python train.py --num_hidden_layers=8 --hidden_size=256 --n_experts=128 --experts_per_token=3 --d_expert=96 --d_shared_expert=512 --hidden_act="silu" --moe_layers=[0, 1, 2, 3, 4, 5, 6, 7] --router_score="softmax" --normalize_top_k=false --routed_scale=1.0 --balance_loss=0.00682 --balance_bias=false --router_z_loss=0.001 --n_groups=4 --groups_per_token=2 --shared_expert_gate=true --init_std_router=0.0243 --lr_router=0.00129 --num_attention_heads=6 --num_key_value_heads=1 --head_dim=64 --vocab_size=8192 --norm="rmsnorm" --norm_place="pre" --norm_eps=1e-05 --positions="rope" --rope_theta=10000.0 --rope_fraction=1.0 --qk_norm=false --attn_scale=0.125 --tie_word_embeddings=false --parallel_block=false --init="normal" --init_std_qkv=0.0348 --init_std_o=0.0 --init_std_up=0.0348 --init_std_down=0.0 --optimizer="muon_variant" --learning_rate=0.00952 --lr_mult_down=0.7 --beta1=0.9 --lr_head=0.0514 --warmup_steps=200 --schedule="cos" --final_lr_fraction=0.0 --batch_tokens=65536 --max_seq_len=512 --doc_mask=true --train_tokens=422400000 --max_steps=6446 --dataset="wikipedia_en"
Below are experts of layer 5 (counted from 0) of a mixture-of-experts language model. Rows are named router (the router's row for the expert), down (a neuron's output weights, with its number) and show model dimensions 128-191. Each number is 200 + 30 x the weight over its row's rms, rounded and kept within 0 to 999.
Before each expert's rows: a language model's description of what the expert responds to. This comes from a sample of Wikipedia text that the model never trained on.

# expert 4
What it handles: Title-word starts
router,196,182,234,154,182,209,227,240,205,235,210,213,243,228,192,239,248,260,243,154,178,198,253,116,232,177,225,191,173,200,268,130,197,203,167,196,190,169,210,184,240,166,184,209,235,219,161,181,225,165,172,239,159,150,210,113,177,196,204,192,230,211,259,216
down0,189,202,201,204,243,207,160,213,213,172,202,210,284,162,196,234,201,184,191,164,131,202,162,226,177,205,238,182,183,177,239,237,167,202,231,230,179,198,209,189,192,218,206,230,192,270,160,180,276,195,244,263,199,196,257,200,219,191,229,174,184,208,252,228
down1,193,169,243,217,216,186,172,216,252,304,201,196,227,203,203,183,152,174,199,149,190,192,197,173,188,204,241,158,200,195,199,159,220,130,186,211,220,199,178,238,191,262,212,155,232,178,179,256,243,223,197,191,228,156,208,226,179,228,178,171,201,212,232,178
down2,163,168,224,232,178,192,215,285,156,222,128,190,222,174,178,221,222,154,147,175,216,154,202,243,197,181,194,156,282,173,120,194,174,189,219,183,201,214,148,278,196,145,168,186,206,181,183,172,167,175,192,236,255,206,166,222,238,188,217,207,200,136,181,250
down3,162,253,183,213,190,153,206,230,240,198,202,224,156,170,186,182,145,187,158,272,213,199,206,204,212,226,228,196,209,231,205,159,151,198,189,207,225,224,165,238,250,213,205,188,193,218,196,189,146,229,215,196,179,237,202,206,151,220,193,229,199,232,199,219
down4,171,197,240,249,199,157,145,196,150,203,174,180,215,200,210,215,229,224,209,200,176,162,217,222,187,168,203,161,186,216,162,176,206,189,222,195,253,222,249,186,266,244,207,153,170,226,194,233,243,175,253,186,233,202,197,217,191,225,238,229,226,252,170,245
down5,181,241,177,182,161,225,199,195,217,193,227,218,218,150,217,255,209,187,174,206,162,253,219,184,180,213,177,204,193,154,242,176,172,177,172,196,154,203,188,188,210,167,203,167,262,136,178,234,165,224,264,180,146,210,219,190,119,178,173,200,174,183,175,213
down6,223,164,251,199,202,229,163,182,175,204,184,162,195,219,185,181,179,188,237,201,226,241,194,158,158,197,216,190,226,179,229,193,150,160,204,194,203,259,197,143,190,235,182,212,214,203,171,173,195,191,198,193,213,232,160,155,184,183,150,198,217,205,192,152
down7,193,212,185,236,263,212,199,141,128,195,204,227,164,197,202,169,210,199,180,207,237,161,170,248,191,240,179,176,205,214,180,210,216,183,187,172,186,194,221,200,215,219,176,188,207,255,196,221,260,179,133,199,202,188,272,183,230,209,197,205,200,200,222,211
down8,250,153,157,225,157,206,188,227,252,182,236,197,191,199,214,200,216,171,156,211,207,239,242,181,202,202,218,136,194,214,228,178,225,177,193,191,149,251,199,164,235,209,169,210,167,249,270,178,258,159,242,246,239,188,168,161,213,184,226,219,174,205,200,137
down9,217,142,141,231,203,212,183,234,134,189,233,178,255,213,193,209,151,253,225,209,183,169,177,168,145,224,236,222,184,234,166,196,205,214,223,192,177,158,237,187,266,219,250,214,178,168,201,204,162,229,183,175,183,183,164,212,196,172,178,180,191,225,189,197
down10,168,190,194,161,197,181,149,240,201,165,198,169,185,227,181,220,206,203,190,257,204,227,181,202,181,279,200,176,174,197,227,207,170,213,218,148,174,182,199,176,123,164,160,180,186,213,189,152,220,181,192,193,195,242,253,208,209,209,165,195,206,178,223,246
down11,201,174,187,211,217,215,204,175,237,226,244,244,203,185,168,241,247,240,138,216,202,198,182,198,220,237,156,191,203,217,221,213,175,188,252,231,204,217,253,218,247,225,225,175,247,230,179,213,169,191,125,148,223,191,189,211,215,191,200,172,178,207,201,199
down12,180,199,198,190,174,212,226,165,271,225,214,141,164,179,190,222,185,143,225,191,223,187,245,200,206,200,163,199,236,168,204,155,231,193,155,188,182,176,165,207,249,234,196,161,218,198,194,208,199,213,177,152,223,231,180,223,179,193,143,205,192,253,182,229
down13,179,232,144,184,227,250,202,181,234,195,206,245,191,179,186,208,198,159,204,180,221,194,172,190,235,200,209,194,213,206,251,167,217,226,187,202,193,186,281,217,202,182,168,185,198,224,251,216,230,251,208,187,223,246,221,172,190,163,213,190,174,155,191,172
down14,169,187,209,148,149,203,152,225,187,287,204,225,216,223,228,184,218,219,204,248,188,211,175,212,215,179,190,258,156,179,206,186,209,161,185,186,243,162,179,245,234,194,161,171,204,253,158,194,236,262,166,205,193,224,160,179,201,193,241,175,173,186,212,243
down15,200,148,227,218,210,189,162,262,229,178,213,155,179,192,226,156,203,263,219,247,220,211,213,236,191,247,263,144,168,157,214,159,229,191,221,148,159,168,203,199,175,238,271,261,169,223,230,174,208,191,174,187,246,219,203,225,160,159,185,209,252,242,185,134
down16,220,186,207,208,174,170,241,200,215,181,213,228,174,251,230,151,173,160,234,184,143,149,186,172,213,200,149,197,242,202,184,205,226,195,206,136,192,229,198,124,248,168,202,203,217,241,262,200,199,179,202,212,224,136,163,169,233,155,152,218,167,152,209,158
down17,244,243,198,219,222,197,203,178,148,210,220,132,213,200,220,201,177,183,227,245,187,168,224,192,230,230,160,221,237,212,185,207,201,192,224,219,144,200,254,153,191,175,225,154,173,167,225,151,244,222,202,207,217,182,226,167,174,199,209,197,244,163,199,201
down18,227,230,210,216,189,208,217,119,218,207,226,199,234,194,199,164,198,191,202,188,238,187,146,239,231,155,224,204,180,229,172,241,201,215,237,181,205,187,204,152,206,213,201,230,204,158,131,234,184,226,194,237,194,167,194,215,178,212,196,236,254,243,226,208
down19,209,213,168,221,181,216,275,190,254,218,223,193,219,208,238,240,196,239,211,212,193,190,186,183,253,190,178,249,154,211,217,206,223,216,200,247,234,210,162,155,178,186,196,216,198,162,172,205,214,264,169,193,264,226,157,253,190,215,148,140,188,224,208,172
down20,211,205,190,230,197,151,184,220,216,168,188,236,172,202,178,119,209,236,249,213,133,234,209,179,136,139,241,173,226,193,184,187,187,141,177,191,159,221,174,248,133,218,161,269,230,245,185,171,208,194,176,189,207,222,187,207,185,161,212,214,175,196,197,159
down21,203,208,180,132,224,230,247,222,189,192,174,190,228,218,163,197,242,166,196,208,193,176,191,233,177,195,219,240,231,215,188,207,147,145,208,279,215,159,180,213,207,114,235,160,177,162,175,208,280,220,170,197,155,215,172,208,230,218,258,222,208,205,246,179
down22,212,191,224,193,194,202,232,187,179,181,243,204,223,153,175,193,266,266,189,207,221,190,216,142,239,210,176,175,192,174,193,207,174,185,209,254,181,186,189,139,213,246,218,244,206,160,199,206,187,230,197,183,248,211,198,184,221,193,162,209,186,187,186,226
down23,178,223,197,255,205,164,205,199,195,164,202,167,202,211,220,216,172,213,201,224,207,189,223,205,257,212,277,165,221,221,183,204,207,189,168,157,217,224,157,192,234,214,160,175,205,268,157,162,257,187,258,213,181,192,185,207,226,188,236,210,208,163,227,222
down24,204,207,200,213,188,187,196,202,194,206,209,134,171,164,168,130,171,202,200,170,197,208,195,162,178,149,214,212,213,197,213,248,201,204,225,177,163,223,198,186,149,246,201,203,187,180,258,191,171,238,150,213,169,254,197,189,167,247,219,160,241,150,161,182
down25,182,208,215,195,224,184,163,170,172,233,232,211,156,213,230,196,188,168,205,200,210,222,208,215,232,163,213,173,204,215,204,192,212,158,177,208,199,219,249,179,209,193,196,132,235,186,175,202,162,204,227,230,225,182,233,163,158,198,238,166,177,256,242,190
down26,196,216,166,220,166,209,164,241,200,221,196,259,222,242,188,166,153,194,205,269,155,208,220,215,284,208,235,247,189,210,184,232,229,178,215,185,208,218,189,230,197,201,181,252,245,194,228,218,251,190,217,223,158,226,236,186,211,243,223,203,263,203,181,156
down27,218,179,150,241,180,210,192,226,142,162,183,190,216,219,220,194,228,223,180,198,168,206,256,190,173,268,216,158,258,248,134,224,241,191,182,227,238,181,212,231,187,180,189,219,205,165,152,186,181,160,134,117,180,215,196,266,198,161,214,190,186,215,187,188
down28,269,178,198,177,158,209,181,243,182,187,143,176,157,217,250,130,243,247,201,156,214,202,193,221,215,240,234,229,235,205,196,149,195,201,230,195,281,146,221,176,227,189,218,232,245,167,252,211,186,229,189,181,208,164,235,211,220,240,206,217,212,182,134,223
down29,185,169,181,182,140,181,174,234,206,198,211,209,207,177,217,260,189,225,252,220,205,238,224,203,157,204,218,244,218,114,218,259,198,229,219,202,182,184,214,181,229,198,275,197,254,179,190,181,236,189,233,208,244,230,200,195,243,244,234,241,233,187,215,199
down30,193,142,220,174,218,188,151,222,166,214,209,113,222,222,196,247,208,173,194,180,141,182,175,187,216,184,162,180,169,251,250,213,197,186,165,202,197,221,198,207,243,198,213,208,239,229,207,225,168,168,162,151,204,167,184,206,182,260,219,249,166,184,218,225
down31,180,220,164,177,180,232,227,169,193,202,217,191,172,199,209,206,221,166,240,180,193,174,197,195,239,236,222,228,193,252,176,201,200,222,250,209,245,211,226,240,194,184,195,228,179,174,235,170,187,189,202,191,210,160,199,268,197,197,169,171,108,200,201,155
down32,191,269,200,198,170,216,206,222,193,251,164,238,201,141,201,229,174,160,213,235,198,205,163,177,187,202,235,226,215,135,253,135,183,126,202,219,199,251,196,237,174,191,266,163,254,214,190,283,154,180,185,213,163,161,202,227,181,180,166,214,239,181,191,207
down33,196,187,194,209,173,175,224,174,174,164,145,214,170,258,139,186,203,185,187,233,189,172,167,192,230,141,171,240,223,216,218,187,203,179,248,151,223,239,211,235,191,247,201,249,238,169,191,247,183,213,274,182,170,187,187,190,205,188,210,206,215,174,207,223
down34,168,209,209,215,233,247,197,140,191,217,145,158,200,163,223,200,185,163,215,187,201,255,196,180,208,199,203,192,182,130,224,200,205,211,244,191,189,130,220,182,199,194,208,189,183,188,186,193,187,148,169,229,157,170,256,224,212,204,223,175,199,195,114,186
down35,229,207,183,168,173,149,193,242,223,240,190,199,151,187,169,212,182,231,159,166,162,226,168,219,149,189,208,244,224,201,233,183,240,162,202,198,198,176,219,200,199,158,191,207,226,201,228,183,170,168,212,170,202,211,201,162,181,221,162,189,156,206,226,257
down36,177,169,244,192,231,213,201,214,196,203,207,150,232,216,137,221,218,232,206,205,187,224,193,216,146,157,202,230,226,202,169,278,246,176,194,140,217,126,230,224,173,164,234,221,214,208,188,165,223,188,232,209,156,245,248,214,223,234,171,235,221,204,217,207
down37,185,176,189,205,213,182,181,201,173,214,276,190,246,168,231,191,232,209,163,181,242,113,232,219,171,195,159,235,183,194,187,204,250,242,147,198,192,212,201,204,194,197,219,185,238,224,193,185,178,168,205,161,262,191,186,169,211,180,211,185,182,177,229,158
down38,182,226,194,172,122,172,190,161,204,187,152,158,259,239,185,240,170,177,256,186,235,189,178,214,175,239,229,233,213,166,191,224,232,135,196,178,161,189,215,233,209,216,208,198,188,199,199,227,177,260,149,197,141,202,202,185,214,237,202,205,221,168,208,222
down39,223,208,185,223,226,230,188,149,158,223,200,165,206,165,158,245,198,208,188,198,145,173,198,208,185,212,268,239,189,176,193,225,174,231,176,223,236,203,255,205,197,191,154,220,194,234,179,166,215,178,237,187,218,170,191,210,171,213,225,236,258,184,218,197
down40,217,215,253,268,200,176,194,214,200,217,153,162,245,187,227,173,188,187,164,182,213,237,227,182,182,152,200,159,214,198,223,196,168,178,240,169,183,161,143,166,164,223,232,193,167,213,206,206,200,196,232,232,188,207,194,207,162,182,235,161,150,207,191,179
down41,248,198,162,194,215,221,213,214,227,236,201,194,200,179,220,151,182,185,194,199,212,199,204,237,155,186,153,241,210,231,145,180,249,192,188,186,226,169,165,238,175,200,245,159,207,169,226,250,212,240,221,168,201,183,220,215,142,145,187,180,237,222,163,222
down42,160,191,249,216,206,231,157,149,184,226,149,200,218,175,167,194,205,218,196,251,241,246,163,195,249,162,188,283,235,272,195,215,148,201,187,197,210,195,207,253,222,222,147,230,189,192,277,219,264,176,202,236,229,186,229,177,256,139,184,198,199,172,195,216
down43,233,214,219,160,214,269,216,208,222,199,258,190,159,206,232,202,206,188,219,198,158,162,186,273,172,217,213,190,165,149,232,183,227,135,227,178,194,167,153,186,203,202,202,212,226,181,254,203,198,284,254,225,202,139,162,224,193,176,204,148,189,190,161,163
down44,214,221,292,198,198,214,186,188,182,232,237,175,209,231,165,233,205,214,196,202,175,167,181,235,201,189,195,212,233,245,248,186,229,175,204,156,174,213,196,176,180,221,160,181,242,228,177,180,210,201,198,210,189,198,171,178,229,241,225,166,201,104,246,230
down45,177,155,183,229,239,194,245,291,181,168,211,239,202,186,227,226,226,216,164,222,205,166,195,183,163,259,192,204,216,247,181,162,153,229,221,200,206,204,185,210,205,229,184,173,158,223,223,230,289,174,185,223,181,232,209,188,168,175,202,195,238,223,203,219
down46,201,239,184,190,176,222,155,209,249,111,215,230,208,147,195,176,244,171,210,184,163,198,203,245,237,198,202,218,189,243,211,232,256,254,220,165,199,176,237,136,206,178,233,218,200,193,216,182,162,199,190,184,178,166,240,169,187,215,222,220,150,213,142,244
down47,223,217,167,180,257,201,225,192,200,193,217,228,172,209,202,207,173,180,203,189,183,179,168,150,201,176,179,216,210,195,178,212,232,214,173,203,213,248,177,167,173,153,215,221,98,217,217,223,191,199,231,210,148,230,213,232,224,161,223,267,257,182,230,156